From a checkpoint of a small mixture-of-experts model trained on Wikipedia: width 128, a sigmoid router.
Below are experts of layer 7 (counted from 0) of a mixture-of-experts language model. Rows are named router (the router's row for the expert), down (a neuron's output weights, with its number) and show model dimensions 0-127. Each number is 500 + 50 x the weight over its row's rms, rounded and kept within 0 to 999. Numbers have three digits each.
After each expert's rows: "raises" lists some tokens whose logits its average output raises strongly, later layers aside. This comes from a sample of Wikipedia text that the model never trained on.

# expert 47
router:517575420507558563533477518592547457481479530501495489600550509485411583439435540521466564584454446446535484547450428509498536453475538514499486508473538498488543507530483521495594465495502496548506614409530539486506489483445567491411485513551506543430484384522610476444492567468526573403508455419452408572482577491443577545557445486536441505460519478577473402538524470479392463520527
down0:450437510513552455554535418578524450508492518530432441532475555495335557522443462539511534441447448445471502523472582442543528529503554490513457573474514500577530564504492545397488571502539449549528484519508476514550453449490556515560540486492378563491459542484531554454601540394499479515541533519368516463472405516552508475533584477512484552412516515482511446566485481440485603488389
down1:510529531497579568513439576549520469470477545507500601544520502474391446461527543613571401402464496583540499537483521520536443464576469486505477555506450486463513439429532527427445520550466480552459486468476594554558568532468468566466553527511514415559511368482530499548463493567445484525430569592491452397523624495445492478414555493459582513475480520431494549518481511524531460495551
down2:475441431534489503515571543396459485475485493520486541512536430484519518524420636514627533511443515393553507524508548490476541534466420496562575531521555487472429558479563410463419509511492540436499455435545525431551489531508447545413551443492466507520480521484594481451562512435602561423517565514427505456567540488441403464481527524442409461487451612467518468462478498434513568488471
raises: "===", "====", "-"

# expert 38
router:492413460402500488440466511481513491535460441471595614521518553577431514405427546528471519522532357384534481590556481492537528510481486578503549513529605563531501594538482471510524440438431500498492557466468550466532515565481525462480460534471551453474602454517490512586495526556544530494550400426445427539477505438480555523543589487476521466481419492574519452515539492541482447560428
down0:582621441472504501496539461478550420527434658521477498548476508484551572516473408501492503531499408427530526427512518499427399484428459433485483607527459496459491506444497534503424525488536459500429545485436393520434490467433515495409627410487510472438553527556425471546563475631495474471468547548569504526490527495493530482552432515549468467501588535530512549507493497467515542516515
down1:517478518634496570494496484493606469493529485537482526470422457424532472577593471582499563500475521445427498451557545394502516481516520515512586585471488525553513484499487437430437521526508620527569533471432522477518536557479530349536542543538470459517405500499511541468481516409540528500525455458441508556443442516471537481438468399492477466398578436547454429489498490481396557464538
down2:456459496472498471409413503476450485407508584526348479522484506591521627550433485524492516472586563412537466486466533507423474456520591516496505437511459437541472469529516535492551523512516518441547511489578501489509588511532509438509530512512484426465533567548559464539499450431524458426467469468436505525463552488581523646424479465383449583526528522559577515472489481440486575451462
raises: "ize", "'", ";", "ized", "ise", "ically"

# expert 12
router:463381441561564494479474529492460460619396528525602532537562510509444565429455510526489593503523484446429454513466499408493515526411436564494471563540491454509483551542512457504498529449457532566542522408435497492486485514418496446475485432589578490506494464472514521511476517592483516544435525385407516540481503554415586549586527453581415459502567431488561484524571493499549470494524
down0:538476430567494415609631486467444464508488544497495540462470501556433483584508560586458487496466526511471439438536462528462363520508598532492511536509550486538421497491458520403427490499572516509528555459539508561411577451439514459420510472463487476376579566486472445556511494566522634483509492515539497474471545550479423481435432518508517487488463529449544569528433450493526564502575
down1:439573583416471445508526630541506502489549460534604582414539415450529520499512446485397485541506492481462499542465511488597496473560407535496619524545533550435554524530462482466466503529509537537494521482456480493622526486567439485516486572496470429451529402441501417563460434610417452569444523475460501483469533507520421490470554489526484521505474552436464461558422509577441466526478
down2:478655432572463474485565536519439536495614545506456455563544535498533463494456582547455527482391411460446515455437438380490613481461527433546497477498464507510527456469473497453595465542568443578550482543526485460568481459460566560498407542450485543503548531454533547594446436440456481457513491512482504418475525541454511607461482508499501477447420540524404512459517456530470516530498
raises: "ing", "al", "er", "s", "able"

# expert 35
router:507537454464513529524505472506488489584505454451534506581521536589479536496535626471478505510533402474483510533524506475372522528392474547553427609493544482467488522500481467525458469501477455528536523502580532506529489527486554483470451533631457589594509425569553509368483576557578485436503406482446471465439547486467507507528495513582473431468465500428519449506473492588452458536357
down0:564464525521383567512428544550529478510591457560516446489470469488568417559491528437482549556521538510424562494551508542480448525612657515563427547492420446498485448529502535443523538524458522494474484407602425504553456429441505577530448545480495538443476564493464474531487523457553429576466496554520569481443406436561527501491457557507519537502450534427455468412446461565448501496497
down1:504423523532362555558572435460383559514527486454572511482420449620492495493496537423424524508534438376598555551554538619535470464520543541505436453520591542516501523556476508447534437582548547497491585483519521397498468485518545438556443494496499580503508521468587562485533529473518425560503525451447523506528424505541502498546482508512515513563486499457493502529459512532446542424412
down2:393562471518484540417492522568550484510489462520499508490555493477461458511388461358587473538524471441534475473496466489536590424509429552444495523471505443483517483454510497449552581498477460497532571391522605527561492527532559451446493477451491500547487577636422485437429459486486408511604542517524516458511549514554443583422566398505447494491534463474549526464594508523446477506461
raises: "|", "|---|", "|---|---|---|", "\"", "|---|---|", "towards"

# expert 32
router:511418501510603481552478521586465487567481448468531514608513559500449583476495506519450490530654518410432524482526459493521533443537507525465497447460479572528510526561435424522529481446552427615519489494427505455563473571483480474478530445554493596463480468508517621525491536581504485466571493488485461487366475497443490539512616424596415487477466531504506494487525472506403418516488
down0:472487492526458476572421465388465500520518455432539492544488459552466518493416460557502430449544419446533569521566533411563467498457475398447567435517397392470563524383541503508446521544510411462396584555623444616502510536538476448438554564488433554526556436505515506551558525469508524481473496497489498485477541513539522435475511486458565491536438580487504581497469472456482494463508
down1:434506498511565531498466470585585445466547554561523540515494588511517447478502504519473524586508501522564488459598500493519506481448494499532393605457457482472589433412528422432481386496514371575500467467508484475525505435449449562505495537507514483505363579496484485444511457543520484446452512465444476504501523477531541417581482480574370521526454403494553440567460578515495447491429
down2:495465487474472438478420445399535525479423469507402479504443524495431499472494443534480591528503474501405520442607545539499567470556452486455465431446453492441436511533469465514506525525616651476450552448545553501494427494411482557524536474523501467439478440537516502580496496425401503520466549520544491558500508424504462545549520492476455424465477459432376601508468529398430494539522
raises: "rick", "ub", "na"

# expert 42
router:483491449456503378490418577545537493422423564489537549522498570625488501481525571437415545540646506470537379527440507507469569406514477550507448491408556576604514563484490531529501473525555546500561565488511578512505496560469460522509397508533504494500506476474497496397442547454513487451475449451475508571462537456525616510544535480518457413421505497463457481515480481563508521536453
down0:513522470459488516466515493553468475541447392503486501585433457560579484486495520534436531590484596483476440416384431563451486489432446399423471423493531472478525505510569484484543456517532431506541565530561573384490539462552487487358538380362551505484561497522563456509530531485495512477476491507486583483543536501519502443582568481552535489459520529442461500455457455509508506410546
down1:477412574516564436534552500446459491472456577550446453509547507536416572520510559629535538405584495464489511475539498531449577503528444582466408532400527511476452530580465465525428496526511511532536518547556539485349551539455579484438438498555518484527433526513507566467443475475504414433454549569464484411525533465441410479566464534552455502532463563524441518541465477502552446553526
down2:489549443373489481532461519462482480426572414442455463477490476498457496486379512457535533391457420531465538499451460540466601541544520471563548503552498424516526382520503550465478559499525460498478432640543526454531499459420518569482489586446526476512507520518505561455467497475481390517509542554448427414531491395633478489536467462423473467547509540496522493564536492487555537566552
raises: "cher", "ine", "–"

# expert 6
router:543550431522497510559462522588519483500410523509582609552529488511403550470475551499514524534536490449491344579546484492434503514529498590473559521455493440463478531506432514498533453489516488501563530489476534444442524482464518508436528513463558568522536444540562531555438614543489565463611456448360443497493470487524561570550450422499495456501454498550534481507520455643447414447477
down0:505506519563460459432398535469589535450486482526485490473445466492568524446432493515450392441502470525437476502455474591510540496562554510503516536456432591467524484579509518557518454587475529473594513461534421581450489486479460513526466456472516456456439593495462498564591528505507376475489552508587451528531564455476603466514424531470582536471493469553458539472495621604546571583459
down1:456548581432505487499448415499612535547502556597531581553459518558459474473512365493497463526535473471467547491534496540507444369583446480495539495476619437464551551405518357417539478531579419432439502537545523465421537544475474446542483531564555468508565519539428535527488558593548481542414447485466496508465500550555494526490493476464492511504537449563532494513502539483502417514479
down2:507466529421511408516497504469467535484450492534491591500499500527495398506516499551477507523496516465530467550392521480514581607493462500492556576377469498470482579446421553441487522311485486565473583557515539456470555553481476546476433454403532525483481540459393462527389468459520505500593481476583498524534475498465452487471475473534520546462507572507484365519588502552552536531519
raises: " in", ";", ",", ":", " of", " on"

# expert 13
router:488435509430521463505451507534542498475539493450481448577470515505383547475537500412431494463565450410494483628459483507427519471513463610534503475469491584521590512475477560493533464475569512590536545447437622598520525585425438464498503565522447489520570438439504474488426561497536500458576491470467496474427519471516577512550595480506492433480562423562567495547536483506482392552464
down0:518551405470548492402513507519582479522470640405491442466521467530412530504474476477545451447539440455499444513484527535518527434585562489520478455483488487503481556396497471408445478503585543462358549589572514545414459537585446444498379544546493509511537493501522530538511487544511547490573431482573514466568526486444453538426432538461511534512525483611514508413489443496469555493518
down1:519525520561435509444504546580577436523495514494456491565492487476477541600603447523534547475562465502482453658431535552580466469509501462548453440557542489521520449531473625401514397515512506470503466479560589518497500554498531572517502581514519494434483555607501545481461467500559513493561535491472463456474466475519463357477524500504558507557527580608552494467493527487631438503490
down2:474417551404422447484616508413490506501440460622428432457499400551477532484501526543511419523483521488503413469403467476549562607508531507425536535528543461465394551602447471563523485501526554429420488519507561452479443535608519529568501448477537470432478543579440447525420583499487561534507462491471483526501409518544483519512476525486565485570468501501490545552490462505567506450523
raises: " since", " and", " ("

# expert 25
router:479435478533433418500468617466496429447537445494573527547505513481486479375407525403602499486522491500506501523518552454492561481458437611474534510488540556578462496586534591516498437476486519499547514507582522494474519586463523517451416494518531571500504457540581589437460504577476534421580426469488542519482436449526578519489498500595455506451519457590466421495525471495419518602542
down0:472440447447544493427534573448504449526577580504413443522535488593385520461420516530492513514513399500490495546498481520509469590467511494562608612590502458582526570582491468490522516476389498549536463472524526481410505436540460526479515532485464446449558567587512476502557400522515416495494497544550418540423501479479492577475461438525501476436582533576505548510547486473518548575563
down1:540544470530571541496433424477624561511491499506478500468497587445546458531506504551464384572496504499550476499499528539549544457420427512487529468436422572600494466413464456510548476538439445475541512560520505576472483535517494487493514379550481450477478585461521629417562469572490604462545649569569547492491468476439514493503431475487463488448541458468475524586518498481473563438493
down2:552587495408488478495545475447453552559527519522473470590449497488517436502523534503471491481499537454504567410534425541447534485559453577508472503578469543474561497536512508449533579543495508448476519487516520547470449592457514554550524539562518392513529455512492517497462515556553499587625519442576579486540423581507484526558472425517476513517456420600364473461518412407524479378572
raises: "ship", "ation", "s", "ization", "ary", "hood"

# expert 22
router:531488540502508515463463536483617462486428451516610535482495517540476513481529505545460544532521460482464503607478532442456569415368465499519483562405510556550500437548449509470431361432549449494529503473491482626563460539484490489453434488570530495535599448460533569502453563556503611522583422456490489520491507445469458520518569527537449427390532538481503448553555468529515572494464
down0:488641538485562570562504510515491469463564521542492534439513486501468425434483579511485453526433465466548501481513492489391532579471526604487484504452423547497466442501455443500537481420589478526514484495469525410390455382501527502442407570522541499509442503391457459559514454447429501434504539523432555458478494548473547455541423521461507583445495473437418500497455463557589440518410
down1:442486430591542459543535433488396539491437421443547486422523511497498521458471477495302524504551456510454425503398625488536528523573563507464455517490426481369508559455513512473524428436535568498458459480556503500490595491582508484576521477463513545503541494537453528438505512475586489550448547514516412488572535516452428481490498465494485490451486498432437487513542537570462574473550
down2:539583531510566514562446424551565567388420522545560579527502546544465474446515501525537520517368453459549507503554484547490509612512588467471430450576475588374549407463500552430371459583503488514531529492443457563437444517530515430452554452501497471469460491539544510501529473479507392443524503523502508521544484488520520444465561526466432439556505474413469552456526494451450481502458
raises: "en", "athlete", "us", "t", "ta", "hall"

# expert 16
router:459431464542497378491449503562565449571502535509564486527578580472471584488436488401470535477501515397513455529504426367469617428488448555512578507434488451488482496503485535533490452528556555557503580451606458461488511528476578465499497546481443593552459471461613511519436528511529510470560511541535464547464491404498549529471560461507484464453447388520551465543545455571521459537478
down0:420531406515503460641541524446510524480461494478456558473448545536534532491433572526527446501449502396596476488357429438390533446537461500566544565427517499524507410525540431441535461523428468501490512528482479505568439460519537441516534542423472516608476510532565479503559514591457449519466485483543490501467542495551409443515497444562520479527475499468543442540496367441532561488557
down1:476436462505518498408533490560503510474486466531458568468516534555488461467495474465351450453448474557488507462508508507591459503557551453487556472537575450518489538521519518460506498440510455552573479607492581436521506498419407484447513441502509507520586610576502438529552485491537516527479588572431412541515563533469474452576508491494430393423547574458472622518412481476593562471545
down2:550432584493488437477521396513425540449476479430478579528524504587490434558550447555403508449580479463417500557570556576565443497515520494429527506476464517445503596470465512459390612570478547464514535504432445486527529560457540577469486527557507527388535483534392501526509475444533526493549521542481506491537447525481577521563485470445544566503571486405509547408489453563539496523567
raises: " ", "ines", "gar"

# expert 7
router:497475350428509483518512486615484483488407528505496449496503507558496585424491553477483445505498512488498517535523399449515578427468562516479539617478476532566474535496473438516495478522460512629517565476510528486470504620493530454518504420498512563478515409478643509469474494510501482493552433502506484578469566464400491587509528487567501491460534473573461417533598453609496441488434
down0:509437489486435497539538544514486567533427420512450368577432477504559463549477510494448498409505566572407528464351478495582538446432515520471504537581436458473516548482449470457541396552504457522487447518400403475481460541550529452441476532489537498525490493446468470541565563476498492509553487499465529488539489589513497410461473494384526447454486468479573460430612487472582568511493
down1:459574519491518530565530535441524490482593433434513508458518480500516517473478448472506564526552422540522588485431447562518507479482519594456465503438441569394497518506588440510466493471529458545458488448519525586439508419527469466441476538481621516452425461493629462500606490487496516592618596490423498498444491463468473609530467496606465457521528513518446556535440484515516562592471
down2:525442531532490427542508436510384457516535526528524432395476570479443499503531458528468574473549486515574443532539500529439453557471402498540502537438457478640547442553488519518574569455500476419575569520539369543501564467509552507518470560442446506446544507492403534535554545490528541479408617465475489448566442499469513414451519475512442501526555448475502454581523546585511435516480
raises: " child", "nic", " community", "king", " industry"